python train.py --num_hidden_layers=10 --experts_per_token=1 --init_std_router=0.00949 --optimizer="muon_variant" --beta1=0.93 --batch_tokens=131072 --dataset="wikipedia_en"
Below are experts of layer 7 (counted from 0) of a mixture-of-experts language model. Rows are named router (the router's row for the expert), gate (a neuron's input weights, with its number), up (a neuron's input weights, with its number), down (a neuron's output weights, with its number) and show model dimensions 0-255. Each number is 128 + 24 x the weight over its row's rms, rounded and kept within 0 to 255. Numbers have three digits each.
After each expert's rows: a language model's description of what the expert responds to. This comes from a sample of Wikipedia text that the model never trained on.

# expert 37
router:096102198170144145154141172114133102144147147155157134126150122127129116124136089113134147113110195129110139126144145142106127123104135136131106137152129113129135123083168114119125150155104146111152156100129127144129108146151146133120106128137116160194141080124139125115160096124118104119098101170099143091126119099106147135142126088131165149109142102146126136137135117118150069081132121089155145156139119144123143160123102116132132109109094098127142144111119121134143101087133089150158179124116139135140132140167111142129181115109107097107169126120122139140173156108098113133152127090169093110143125160166087128120133093149123134166133083140051154149153118132120153132113103110149177137100163129144092094099063086140142089128120128088105148157156153122136136136155124
gate0:104102127116166144143127101119146092114139137167144115104139126138117144142135141105119090111152152105137115159102149107098149127132081148144174137157101069115122136146140127128121103070139137110132127168130114088124140155110161151100123136103146129086120119133116113138113088095099159084136107109120099156082123158139106163127152122131127106183120077124121175117144133137112129079130121139099131139083111135129150142109123118091146122136121155163100127163104176162145117149109125151136156158112110133106127145120155165164101111094113134106166114111135155103143078123135077152147118121169127130130061137139113165129119104143132118133147165139177111121181154135157175162137112079113115119136161162123086161134094116143128152135136174126095133108098145155137174090114104
up0:103106102132138126134123088131138112129136114143154121134130134156128163143136137131138097092177128133146123149119150087109125102122097112114151126152095073103109147157144106120094122032126122099148152135099132093132193139120129178134102095118135141093124100102123135130101126098091139088166117107156111115096117151127071157119138099135141107155129111123120172116097101121120123093120129155091111148094140147131130114122123134107154107128125139149098126158101143149126098133108130159165157130114097129115132118115168167141113073118126135081161113111154145095143113129125096155145111106166114119141076127144112133137101108151117121118152129161155117118189171153155154173122126081125146131131158152134112112156095120152125152161109192130103119103098142169124168106132080
down0:118109118118140100152128081148153109060143147084122074142137189129110110104111095134137159129125116158132097115131116154139130143134129153156130184148100149113104099112119119113111104053121157101146107187121109131117084138107107129135087126127124141132101148100099122176114104096129115128134131189138125110137140101120146158070146123144114133172172129109130140138168139100155128142102129159147088117153125129141157117103149143144108123131149099098138125131098158110116143123132141109112130125100122134134134117157116120148095099161111154141159099150122157152133133083115192112164157129116132116203126121097130138130120071084116112122109124137110184120154146139139119103153085125147133104123069085126148138121104099130129118133130125123118153107153142174128144156102089
ill/ast/old fragments

# expert 34
router:126119149122130192162082102110076132131059126126125124137165135110109138146094114126134083091116162099134129146140155121108112127120123164112083126155115130102168148087173177105126147153157120096121155127127146133125111086157142179111120144135097128134153049141148120122116151079097136102088154147129138135136145166156123101124107115120111110124101134133130162131153139138137124112132132129145120166144133164137097121118151124147123133123106107086126105126104179149086117096123109178097158182139136116128089150103084147176128135126116101127164140121115112129136127105142137146125158133105112121153154126118155149107154100112116168124151123111115124119121102117117145131062145111146140139068112139142070136096099137115127152158120135130130143162112114145198119170123104
gate0:114125170162099174117074109112104085107163147118153138134090116155161166134149114070146110121080165130088115139167159131133135124122131124107096114118187082131151115127140122115115098139097169113160169127155109132118085118133134122116111138092106136156153073096077088092129102120097158154127160137152107137140137189168137145133132148129164119157115083100131097143101151100089125160105115129119111127118102149154098146125124145148128137123134152136137159151170108104151144128094122135121160132116138089092141147132109170143141105123137164175184146125148127104112126125084126133116124113129149162135108127148156152053118117099130114126158112123131116116109116164117127094140116126145140146147105135121103087159132145137118102141104138141129142159108093134123184117111115
up0:112113162152134145126064132089107083109152125124132139146118122129158178124141130069135130107096190134108137121162158136125153141090129112112122126146189112099140102131137122118097099115119163129141180119162135143125099117121137123136130151111103124145154103086088102122098097129096165124112167129168132114154144195171125128122151138143157114149119087094157100131107142102108118128108101131124122119145096177161128134152115146136136138112121155127141156139161104121162147139095106121118110132086137090083126146138114148139135102107148195170172103128175115107097116124094126141112118101141151169119116122146179178060123130096128083125164114114136094111118120160132112128160111131134143114136105119122111099136115109132126109111107121131120145172100104127117157110089095
down0:132131137149136116134089130129105125092070125127122094151130110153102079142131126091163137143123134138072122079157130112090122127167112094146165111100149129165168113176137167134143162096164137090107141145173137107093153166117107130168165126168155155176155152105132168128120126101072140080143129114130112116153142076087133118113127109119147124181164120165106117157130147155117112101126086129162083113169142127111166128119101114118112109122094152156099129119130121107167090148140149122122172102118131175127133101156141136109140122115124135144118144136161097121139123143154095141138142114123120115119114106147135166118116101127090135136166171125149110118113149156146177149128139141149106090112147159133119167164137151081120116087154124138120133120140116132080120129103106
Function words and adverbs

# expert 42
router:126164131149149165141096137134113149132116117132129210114160152134134135141092088138158107080130178094112153148126124103148133148094132144143058108138136090107115133133129143150089170126124131140122150139146140154106092138095138176123142099163091122116131078125133063144122129107152113152136126113174175120124119102107110127125110077130114142077141127123113122121149131088126175115136139139135146139114127117136153144139111151120128141143155128121110122125132147143120153130153095145152160152143171129143118127133131136156120099082096109137162143070132163127099108084143175106121159109119123097103160124161107196118084109133114147148128100118093153130108110115107130123084143143167172116127127144121121141129141087152137150097118111154093181165168111080152117136133122
gate1:121145118099152129138136101119117111124140085172125075143085135143172140139123126112137130118105145128142132101114138117142142116089104106121107137138151122162133127120101128153137132123100112144133121106114126138142155093110153136139135088110159151102124102137159090128089126101130106120123158153163139151108168145111133108139124153118151130163155096176150115143123098139123112161177088103109156121097147145134124165083123132074162203136114170131105097156106166152157108121129147108119138132151103152084139088117131134082142133125145139141127128105126143097170121193143128116083096075145099068109116129109092130119146158100143103129148113137123118127126128175141074159143145140069092129084076133105112123129121101132140169184129112099133147140113127109081148155116132
up1:112130154107164136141123097098106118108121108175116096141093128131141138158113156124150116113105120118129147111122144126161122120109131090132085128157144112135118136159103089152134146147099135111141117146128132143142171117102142154135142116112157146118121113112157089119104142101127116115130142179136133147127164134091139143128122156142135150117158126152132143135127143143127087128178106129085135108108129155133128166112102132093174161140118151150110110127078144161102137141145136120103127157132122138070119084137121117085102133160132137115089131082151126088178114186138137123088089098120061055135109106125066143133158107092103129085142109133109138114111147155103056137134153116088079152095121149120130126126155127129145166174122087095151110160134106097083134141107118
down1:112141121117151164072127119130142147153114125128122116090144151146079152142155168175132140108150093122121139110127119168126167080119150139103143186118100111127154125136181107088135146145151151147154142136110102102080128167146113131094144137113112160170109130131167123150123111145161157125144167121137112146159124124100114100114111116156145117133134144096135116107116147124096068162122189109100120139156129099105161164130141139146116135098142100120120100176120150160149143153076109117147109110177143145132138157167113110153104134112096106113166150121127137122121137120084105135131109162154112159126105090125129165156092098121131139110116141127118132075135134125085103113111100099131092103113167132178125133117154076184117109086120085125141142112144095123172133121144124
Line breaks

# expert 10
router:104174119118126147129152086126093105136133099149118167131117123132082119170060122120149161121125139099143167143152139127126153136140091141119147119137136119080166134116146171148079155120124117069143112104144123116126129160117111163137119139155126152118144099130136138073142099125143095123158105107127131077110156119133121112140119106174119096095135099105134125100164151125139164107087098160141142105082099178150154163122112134128113116138147105109098136107144140119139111213124074116112149190153110134129091104142124117119125161138101130114130098123148169114119145100089121131151109079107107133132154134111075129082115130171099096106106137131107110146135125102101171112119107088113139138098145123109123155078131109134115118064137150138134145138117122131141138136144104
gate1:106085124134106088148197152152123135130139126141112119149113092114116112129119127089116144123084118145070134163141139116111165107114132108140109144092128166096098121135088149177140139131123148107126114077107150112134138140141125132152132112147152109138164138157145088134135134099104081105144166095152176086136132124096146143103121121175112140110124147131090126143172124137136134119102101139098086156173119174126148127163138170133139107162155151101140130112140124048095099121108110140152169157148128151145151139082085100147118154127106116104131132112182105128122128098135089153138153150092151131129105098123159157138120116111142125130067131110126119110117166097112114118137130135120154174139150087119098143135113137116101125132148139127139126138132097145113141093195178
up1:128095121147134093140195175124120174146155118121107120160120123146130168118097114094111151121069115142115129157136132108090169087146122097116107150087092157085109137154088127165149128116137157135095104109124178139128148111153106136156152131174147127133193136127138076145124125124126100106143131084159192078131150136106124132125148117176121199083109142104120140157159127113139103115121100119117113141163126150112138117141137182164123113126172141120154155127132123078095131094131139115144146140118137130127129128073101103126118142137086124140133121130150101123136102098129105134128152126109149113155136129104184193111148126092122126122111134116128104092118155068116106126101133119110139154105135118124104134093119140138109127145151155116116142150132121144094148135174148
down1:111151109119135164093114118110119165147120160124173108201117131119124139126165083139127104125150093132116131143105143133143126136095121128121126139088140136155118118158103134168140126141136104146130115129116107133140089127108121115109144154137118125172111152077155107075127173136136117107130150143186094157136132130161076130107114157130092112139115143139140127101122163134164124081109121178109146122130109104157094138142145119087139131100120107146173106153105124146123128134132143113109129122135128103172116128161145137114118136131067129146139138142147121125173133118135185097110067104154130154077142117086161177107198103091114122097108142125104129117124142089154169115106112138125073145139136104135111169178148096107132102118131090106186132155123103163114124118123111
Coordinate and code digits

# expert 28
router:136110204143117138161132152121098127129099113136128153115126120134148125106159104131112081130091123119145126158177121106109141141135161151126126133149098128113174156120157137110141103148139155087114151120175127120108159126085133117149105103132126175147157121130146089090154108094148130167132141108164114111125115129123122130102135081141162091144116082124114122139162168112103105108084102135135192146082143130150155134143099088094144153138139120135093113121101127114120101178146126129073154120091148123142101132119126093150128100092110139123146108092151151140098095057141114135133154126118115150127160127106074106117160125114127135114147120161104122152089121188155125132137127122104143105139114130148097096078107118108138126129061132135099113160131104092111109159142099
gate0:146112168151148118139145132144164166164087165123143120123121132104132138105100142125119162092115122136126156131127145139150101100155151079136121116141124110097135112151144142094136100113140169064095124121132131097093155115184159135105118109100179168135135121106135130146107093119118097164140120119136108061104103091076110147126106124085137112125111123123150151112105103113134128097151136109111132116173164155130137129165126125163154136093134187119101149132103117152132079091114119163116127105146153135117155115161168113113116126109124131073172104158154173168118142165088126135106128151114138124158102150100114105075126128133113120106118135165124140109131134167090133160119159121189126097108123129094145148137128180101076132120126112117118123140108108121167144113112097
up0:165137137144134112106123178150150140149086176119106119146139105127165135140110100124126143084119118136142148128109156142158130107156150123124116105133127098091134120113137144105157129108130178085094154111119129108097173133163157156099128126139161165155124137124123144154113129114118095151146094110147084091106091096085103137167092122095137105129125084096143128097113135119129164104179120108107123125165148135140115108160142099155151156117121176113087163104105109122144110081122153150100107090128157125122130155141146099135092115133142133114158103121170181159113181135070133104084121146123122109138122161109107131065122126151104114107119140146130119110137138151114127163150148142171137144117183133128162143136148173118080120128129114099116148134108124127169094144101071
down0:156123158151166077122140091138104138121094106152119093123138111103085174144148101153118124150125139130135107101137131096103121138131123118096113171101050155165126097114177117130110140165110065102126135096095146156124142109157113120167171135157164108116131128136133104106132124136145147131113131141080105123099146155146136113131119178122135119076132132115137085094076168155159142138134101147135130115114145143132145065096126123091168086112109124117138142056151128127150082119108116130103135096117153090149137159141157131110100138104154132087107097160095124127093134112126133163173149128118090131155113127099136120128128111125134126145118117130135141102149134100178157126148143123120107146121136122158105144106123113145179143119130097114118086106179167150130146104138146
Vehicle and company names

# expert 38
router:089172129167168125153094134110135130136097116118167167107155153155127128131094148127112093119144109099096104138151123135137158089137125145105130090122151122125130107094135172172138124128130131133149130149163142096146071109129118160084109138091166103147149126158128084119114099127123116121096115132163121097142143123108095075135147128142100108128114114087072098139140158130126103125137146110144139168103153173166145138083146167127125152106121111102097099136125148139089101154137112126102114167098144146108132103074139175171144099170135143135112108088133141156108131135108121140162141098105136150107144144142125160139125128127117112112168115123107173166145103114177141099137154131136141155138177126141113108121090120132137110116106156086101166098138077114182089118119101
gate0:114147108119092122158098133128146150177176147127116150085117147119143164158100124125125130139091146162103153161133095150105111099139144080108143158159164141132139123146123150089108130158103123137108147109100107139162125116149133135069128140134127114091126119085139132084129143131080129093144146163109140131112133106163112098121124135123147144138116074078093106082114174136122090119121162118119098118069121143118121113133161096151156128165123118141077126135125119086102177157114113132134113106121143172160155149092128152160112117123139098111139114114106133144132174113114071125155111139179111082153113142117125124148134121126127136131127090120134118113139148160139087138107147089132134163160112145128126085123149114144138113117130149122172137105113043168124145087087119
up0:125161116099116103152114148118152138160165155138145153080144146119131138154095148143135114124076147138132156141127103127108122146138131090102133155124182144110142120146100117049118126148080147137108135134083109120145112127144128112068122170135142110093117150114157124086140127127073138112128142153130150128108142106172124083129132118103094134113125087074105129081148153148112091126139160130161097106099126146121094133132147106138160134184144128146083131140149146100101162147121106123136086094126144179162106133100141129159135147111137100092126123128112162120143168112121099116149103140183128076137107121123129130124139146152136134134095111114117132123131120187131112144121166106126131178122074145139141078107138102147162120105112121118163130092135070154131115087105124
down0:126084117165111157092143125124110149146143129143189158108119107142150152185178126088145126124139102117109121132080124107150102099124137136136111119129114094100124120108126183114110156159102135139158105088130128122144173120117111127122150147149122123110144084152126159141115118144133168152114141095109137126100150131119185119137131113128132139153124114105139161133197146105102187158144154135099085117115128078134132106113109143122163127106140123136128100121109157116130092126118134118151142114154100126139134116107134132129173116167130103117129137150101071087079143174159116124163148170139155135153113123167146132149124131146138065094157148146148135163100134133135142154124151060153090109143154113182111152111081118147111095083098166117137127121107127125104116110155107
Initial F and W

# expert 4
router:135176116112139162123130133093157124147132136152171174106100156176108120127122163118129090124130120131088114130138123116105119075111154157127103105101107113076136121091149121152102113113166140133181136135191148145127148145116138141108152127207150153130114144143143137117133108116154100138127129086140148134113110144114140106112110112124159127148113112094146135122130130146139110109099096122157164144116142134160112117154136106157130193087125133166115145106107103136128096177147129131181138114083144140131114109154121113149122125126162151141149170124065151163116130114117122108096142128101095136103116122111108169080092093153127143123097098159083174148135109115128137131099139094128142108125173174135085131127120129124130112108088109124152184152165140081142165138114146
gate0:097132082145108111155125112093116118123122173172103111148106131148115095109147130113138113130120142097165117149153148168134126142128123112163138154106096096098129134129098185159166133136155097132128167108141137152124124114120104131110116099113123150127118100101150186086119112142093088084168088119133129161109077148106106135085137083132102137065133177185134134139146134119158115117130112156132132129147140132149138151090176137117121118117071132187149185112098105136109084111124158136143130150148153130133136106124114145118128120102138087128089191153091119144152142109149147135128115107141145180121132127123080140115138127121142128090115098132102127117186110123118132136155129126136187114127164102122119169083118118122120139128110162155153154137118133122127113174138138
up0:145141104112106159141155113109109122133102170166102123141097149148098109079147135135093124104114115122133118112140162156137113111129130125140127137101118079112123114131124162194153128145126113142165169112174133088121148134121108118163092088107126152128130110078149177068129097139105105122158087106113116133120092131106140114114128113154102100097134139161116122106141138118102129117166086128156121132156124154150140120122150142150136117110096142172146154123111094122093101142132148133112128172165110124119120122090142184091144095127168084138111173168061098121135146103155141160110103117154195137092099139130087138115122144125137151095116086112141089101144101119113113136139116122147149125128146103132106157095140108134099120112123139169185139134140142097158112177151126
down0:127145106102086145160149095132113135108098150119118107125093145126138123123108153110136112160107127145138116111093076131105159105081121104132117144123101119135131119134149113086117135111090115125134111132161125126122137146155156090120133097132092111087130124094143068121155132185146138110107136153164173138117145102107159143099153087124144192123125131107144122140141117149114128141096135155112141123106087146112148129151139166115141108122095149147141119128159145151140163148139155122106161124100156133100132111155129126175172065114133171180113119156119142147118143084113132106124082122178141167118155086176123151115145171070122123114089121129109108115166128110095104120103124160143113109129132114117118094155137120124158109147125170228121157144114125113115101124137110
P-containing word fragments

# expert 7
router:119180125133168129102116121137141087158163082156106133098154147154126152103095155143118118088100113156132129135145069138139150122111156129131065123140159105130146155123175112134117110131144137149135119117147132104126115133112113150127100113120105109146170086179184153139130139149141149107124163125100137064135111117125106140157116113116116133128123113135151073121185108154081127081073099140126130184103154167197145161141112122081161177122134135134147138136109155142096130169151147140152146132111166188117148160118144117110116108156096120143147134136131109144088150088116130143120155128126130135087145123093123174075112094127132155135145101116112127139120119135135150110139100087127130118099150107126112089098119130132142139135142131124114181115120135098121153134122107
gate1:119146138113128137130210137137129111135148133150095124129121112155101084114099140110110131146135097134158157129161103111144092091107116127146099151109183105102152121093127104127129141112156128138104113092131125166129139138157093104157154112132189132100093159143159144097115096097202138132111118127104140148138101128136093147157155129107080156147103148126107112113121114102161136116118103162128134110137105137126139144153142104091129126081105116109137127147128097135110124134083120141127114095068144142117115148140131140123126107116148155102122190123092110127147101092135152117127148139121130128123126107089148167150110126069100151137135167098098181142090113158168105123124129071141064124173097089120151134151133129121108103124069128113141120170144113107106141139108149
up1:137160077144102150132175129127109153137176099162096140142098126153135102112099160155119148172137107145115178124130116133170092078075134126125145171129147147117134126137159100109127129096150116155124122125123119155139125131113111108181137093129196147103090153124159126103106112104194089161124130123141156124145118090114125183116152140138113158128072133154144137098102136118158133102152105154129165112135121120115130137164130155080139128089128133120132127126133100171126107134103124136131147106054143157127095169122126106116117109146158163124124177100081092120125123119164149122094163133117132125112114127085140124148139127083088129127141172111114143142115142134149096119104139106118095130141107116110162158150145117136118110138078136088142102149122140130094122147090151
down1:167121121139111121093150154095147107113092157150162136146139158138163177146133139121094130122102159146097154123097108113149131154101131113137136136139132191104124170165107106112103098130157132134131146143119137114155140144101140140146162132119080074178138078089102116119130116140147168125159132155134143087145151093114090111135119111113145161137128135140142170143123120143127130078133120122133113147128097117099108141154099127147152128104115117074136068169108151129098150112170119129139138091169105105162118165127137117142087133193152149116139146119073113134156124157098121154119125122139156187147138133128123130103147106169153108110095162150124096146154135133094142095095092175074140151082130144157138113123095145113167178113123137125121122145123132147144126144135144
Numbers in tables

# expert 41
router:105180090178139148168106094121107166143116113149126154120158133137115114118107081143141130118093144129089167173123098124116176114125120145111161118114151128109127121107135133157121115133119120114166097126109124110113136111119102164131103177111134139133139142149116085154101105114106106149148136135131162097136111104115101116096110148154105132103105098107101123149125125130133113100140099130091172176128131150150136147103111146095191178103107120117113160100102113123092115150105104118115148101102127132135137119104122074117170109137112097146106103110145124145152127141105131193099110073143092108138098136141130133140107095097133131125146153134089121110091085153097168101114143089130164147112144134138084149118109067147100123153110197105134109139190101132150137144132140
gate0:119158158124107090083062110161120151134111148122074133116114163142134113141148110118148072124160146129137153142114121136141152150097093160133115101154156150108133184145146213167129073124108126123136147124141152123150136120129103137137106133158168140144156110113117146156140126113149126136119127138160123119110080089147115130138147126150168119123109079166126110123115157123106101084158125092081109144113109156125142108126089084102141148084151098141131104131139140108152063116088139118175108102111126138144087127124160129115139159119091131117149153123142189136138156132151148131142089129182130154105129129148110118150119146123121116146109098121145111132117119107171131061179114118119175131155145122134144140149139134138121162107155158149123134119115186141112139129132135
up0:133159122111122106122081098174123143126128156095054139121131149145123109128139132116086079128141120108143131119133100117107160134086121135135107129160135149120111179125137175175136095121108132114133150114140140137126120120122115110113118117133174140137159123124159147140140127103137103119120140142166123117112093087165122122110169122129191130114115105161109126135110157169098084090140124083097121151173125165118148109135121067110134179096154110155140149112134133113137061100110146130177121124084125131128082149129175107132153145156088131126137173142145199114128128127138132150151089112142119143121151136159092118146111142110131138140141099104140088187119108119168129086151088102128156129163140135141123167123149141139115154095121142169112132129126183148122137131140142
down0:183096142117157122139114142115176169165112078098122118103093094148170155126185134122110153103140124123138115138153135171139119115147141115118117141085096110121167108142125122123128147121113163139090134114105078154166106138144122083080124086135134101100125118091130126143126132148104146162159133135130175123116140108107120132147112142102134115132092135116140097113160135163087118090150145115153114153183135154112171156122115155124161103142111140106114118104109108103172138130093152117072161134132121226123151150130112138125123125127170154125124140141122146101143116174082096149103136147125168173120123122143142090106156105152169139112117122125100123108132133073096121103132153165166170129123122124130110089123119116164147106110136121114133099115109161118136116150142149
Surname initial capitals

# expert 26
router:144157203185168126159131103114148129158110129137136159134117189122110145148094129094143133111137143111135115154134102120112122147096148166126085094133125134137150119097173138119091161112134129119148134131143120150153137112096132127103119146189142145143164133123113134159148109092087127127125101106145163117137086100140091105107156096151141150116122118118131122116150136160100108152154119129102128141123132131172168122167105074118147131122153128106113142117113181149114137141171110112140136134132136108175114154110099109163124103197173132137123142100131121103120141102105144118152160108146088126096153171128105110092137117086131136127116117129112113114149100168114112103131192135101145151116147093166126072126092131093068116098129112118128181135153155138096137141107137
gate0:092132130139107173174130125147109153169135109152105142100148146100102106131095134171169147132134141113123109125180131136139149129100101150131120178101133110134120168115145091088099135141116127114108098118125126148126156105147146069098142139160153132117099138163150119178129135130141128122130131095106120152142120133124120112136127139119165159133145149143141118148115125113137152157160143133120114138145151185137151167182128132172165089149128126135120178164109081181159082136178133164129160128088076117157126176159087124141132135127157098122135154137101116125156073130114111162128114129097121191126132149097153134093136162133140154127142160115138149157157142092132142168107113128132131117150116098083101104120136152143128145112140075107115172126156159140125172115139110
up0:107113148155109162160151133146134131150118130120137131119156151141098098142125101149133156119150136162117138133181130150109185130120107152081160165121128103123111164117130101081080084138111116114156106106117157128095167109148131080129105117149138165107117140134155145168126137127133095117130103128092123139160167089118138135149119145132161129152116120128139100129121144127131169164128133107125111147153102159114131172173163126149131095158161109126105158142148115164124121128156090147170135136084074121161116180131107142123121162158151087134136175119134110129133118141103096153129135086088135164124101123119132127075115191126162115125156196137109099105138122076130107126139117125118114090117093100098135117122149106148135114096139083151123132112153136143148158113172075
down0:106144112160135126117107111116102150100142148163147095171148123141149163132132119105140150126111133128159113140147134076097123162175156105140076127149147116121065161120153128136099155142135145149160109126096121109132081128156164099090193123100094131110131128166127147176140129141118088131124160150121147123123118094129088108159126140137147147125102165135133119096170142135109123113104107157106098130114147063149142127150127114171155133173136103175138123122117141128130107104147129097106189156130147114151096137107101100177160098174110112131102106128145112114160139152104149158147134121116158125139148149121129103094089130112146139137083118151140139133090157092098161170139126135115121128146128094132138127110086125127125141150159156089124070071117143120125093109088124
Mid-word verb stems

# expert 27
router:116140151107157133121080094143094127146075129118163165096160182133154116140071142105117107113064108118107144115148135090094125123084147143101125142138156105117130142108121161161082152097162129120132127114147102155122122131121103148132109153126130168147095103107110123139163108136142107144122135097108112112088091114111087147145096118112154102126096109106123152106147151099133092091096177100116154177099143122193138151124139155103152160094107131122116129131137159123070115150105141171155160117089165123163131118117143119081179102110171120134153147116102143108136140131121120156121153094115070095107116129140086140130147124089131101143158150139138116122140102150110132105117099107114130087134149159143127133096091140117157137164145126098140129142133108124133132106123095
gate1:124115178144129149115158123104105133123132117128170089112107122095159122113145104129100085084098112138129176099125144124146134147157078151142125082160152125115122131160103118171090105140101127175144095088124114102101127107145139111148130132146118141154127105132153156158093108158158121140131103133127140139166156144134098121166065136156111127090142112146141142161181109123104142136119100142150146096155105136105098121100150111107094136139134105104128116105107150152068135156094145158126149151121137081142115140114137118131155120120136116125195173115124121102154155156154126109144145124172128080145145124117098106143138104131103164157117096144114082105120121126150112099094134098130159174143087092146126131086105140149135131134119146109186093107165161113172116145138091
up1:137105125158142161131128154145124106111142101105139108110084113112144130111125105148118095101130128111123161086150136140137112153160091160111160077165129142106117100123127074130150115122113119152153091107099125120108099113167093112121112108145157133179136104144173142126115101170142087172114123136118147112169118161119099129128107158123086142137099113159143155145194148109112142137088117126148142105173108154106094122106136110108089125183123116084137118113080173102089110154137120135114148119078077146119105131114133113122124124146121134090190142129136111124125149136126152131132142124191130106145161141097129123157121107152099164139126141154096130107142147126108126114095112103109137152121118109133138107083136160155111129095102127108197134142140203116114137103139103
down1:183121125133082133129159119130151128143114098110174078152133160142161173128131145123133119124140128135144091111161137113073072115132104114110089141115092176060105113122140160092149068111113152165097102117131149176129108128131115124135113154152142094151138088144126111109125100131124147099167128108123102130118110140137144129126121116116125133099127105152150116106138190120112118143129149098111126134145155150125170093115138138132128124095153070145144122081147123132148110159134134145109150071112162102125154171154120108149117078152140120122141093165119126142137118077138133118175129161153120145096152108160171111115134154146141138148123120132161129142087124108131100133151074153136130151164136078136091099131114138135079129134133144156105123107115141159111085121141086
Foreign-name letter pieces

# expert 39
router:116156143116103149120147116113132139127116148165146152143166171121071094123118113103170140120136109085122143166128164093144120111108139148113125125122124102111142182088095116130124129129105161099146138163164139109162099116144127176107077151203116136120111112171151122122108106088102118139126119103138088105126095178151087101140155104132164100115101111074109110107126105158119130096089151123127116184141150133141113120148109076144137129147133125158118129125139116113123136131162091120167164129120116121159156132101103088128132118153191086150136140114121128139069142126091131114123100128169113087133095136090102118112109111106136130119122124091079146155130108137161154102123145094105160158098095151128120105118154128132114137131113160129143179136096116110107123156153120
gate0:096170100140163155117114105115124130103143146154141142174164096122109138168140128129093138134142152117122159117125120107101078159127152080106158102132135151140111139127091109131133096093133118152145114148156132099124160108156113146100134142105133094135149136143093156104118105119112113140148131146197146103134102128133150154116114156154108107095133148175176147139149141107099154118115140133155104140090150141170143144144080092071120142119187106148123115168132103103111115165151110107153135147146137071111123118094098121087131134135115163160127094159161105137156113120109100157081179142163101117086126154111152182126120117150134137128137115175164151107148138157105130099111144100169139173125141088110113130129125100114106101138144135131151110088126175114112112109140124
up0:082144118121101138138096128134137133142154151163175183158161093099102144156156136107119119133123144110134158127143151130106106106110127129098133134133110142119124133153115120082108078117098100119102106148177130113125157094155131145095135119152141105151126132121078133144126103136135135152169114146176131085159080121112128156124139162165107076129119149128148155118125136112098180111111171149163119168093123138145178122117109103110149125119195102113118113138123090114112130187157087112112145148121127110149120092081111135142146100112134151135141071138148140131127085131128106102123136140146110126105129172108127173105089128124113131143110072148175119106168114143089139119101157127150165164124132086113134124154157138150093140136141160103119121088122156120090095131152122
down0:112109147157121131121170131156141160167124146103139090139130165128093123096183061141117132112158111139137116145117130120129116079114079101139160134108079115137093134111109167083137139143073118142108138121111166150141114096164151160145127142131102151112121106140160079064136152150139128163140120170133115143162121139142137134154132142139156097105113085115095143175127086155087110133128168142154113147118139106185149106100119086146186143125126156151148152130138106139146147105141103134133118127107147106137116092105140126110146122126172119138122168122101173119113112094118131148103076145126152094137091093124117146119133124155125130128103123135161143107161144119148167116138144095164092107148122164146150144139155130183156121139124124105119144124114085176089116139138120
Single-vowel word pieces

# expert 24
router:133131197143107158144093122097128139175130149127130156146102145148143101124125113132118129066073152092129134101180149114113140086167117135148068120129110094127124166129168111126163163158147119058114140135144155151162124135110147137134080115158147135133139129127138105111154122083149090094115148108148143065124116097129112115134140101156138134113119109130120124118106111102119133131080084152154163140087143127107139155127146133079110089107140102095087137111118127115112112163104136145141169113129130137179114114139121115150136146116163091125159076136116164145117143118114153138158114138093119126113142137105082135092124104124123129116110156149098164135118110111135142150107133132155132152125106157133090149076133121192123170128109118146084123164151115098137153122155147
gate0:116137120140146139105133150148095127150091109144083123153121102111141103134155107138159149172110107111144114102145152193117137072130143130107104138130153120086122136116110092135143128121160134126100126132158113127109117134132132154156142174120113059094116155108118098121145124129127106087152121138162143072119131126096138151079146080134134116170093129141096151130116113109121107145107154097103142132090145164176096098104123122138136127118171183126163152165188147156215158134152109132177121140122124155157159129145115116147072158122149117137147145197143127090099130141147099126130147176126118145163144114162082115118146149137116138137128108156142103165134127117127120122128095112111141154132128134123130123113110146104148173117098135124124085148115146131108143138091123
up0:114116089121147131093129156111090110170110130124064104123124110140144112141159097166151160149117112136145126095138129176135149103122139126098109125134142110096113136143119108138153127132116111155117109121142111122101082129127130150145125169113126063105115148134109102135134109135117107110161132119164155060131168120104142144067140053125129108135100116133114142126122105121112092144134154067101117158098149126148075110113122143144136130108158175132155143162158167155198162119125108133169119140116114136160174150125134102159081147128133151144141118190154126104118117136143088121123103145152116138150151119142087114118137148105134165112115106151129074176126163124115099121125103117120118110169127152162132128110117132121138155118094138116134041127137134117130132131110128
down0:182151117123114141123118160127115123126177145154129137161142126155132155132162132142106137113051144136131141109142085159116124117142108149100176120101142126121122131128154102144073141145103140114086111172082136096121109132174108100148126136121170149146126144076087153109093174155093136153122095116131120096070148125103100106135147094164124094145154104142151117117110159138124129113083114123131141128144113128139077135156153128142158163136093123126091105140177107130150108105134120159132118134129148103146136153111101119137104148158117114102137098152140112136141089105115098139087123117127151131140118131119119130159126076157078100152158080137136104143127138127152153117102131181115113135137138133158119121150164063136136148080151143141164142136149144159163063121122140
Place-type nouns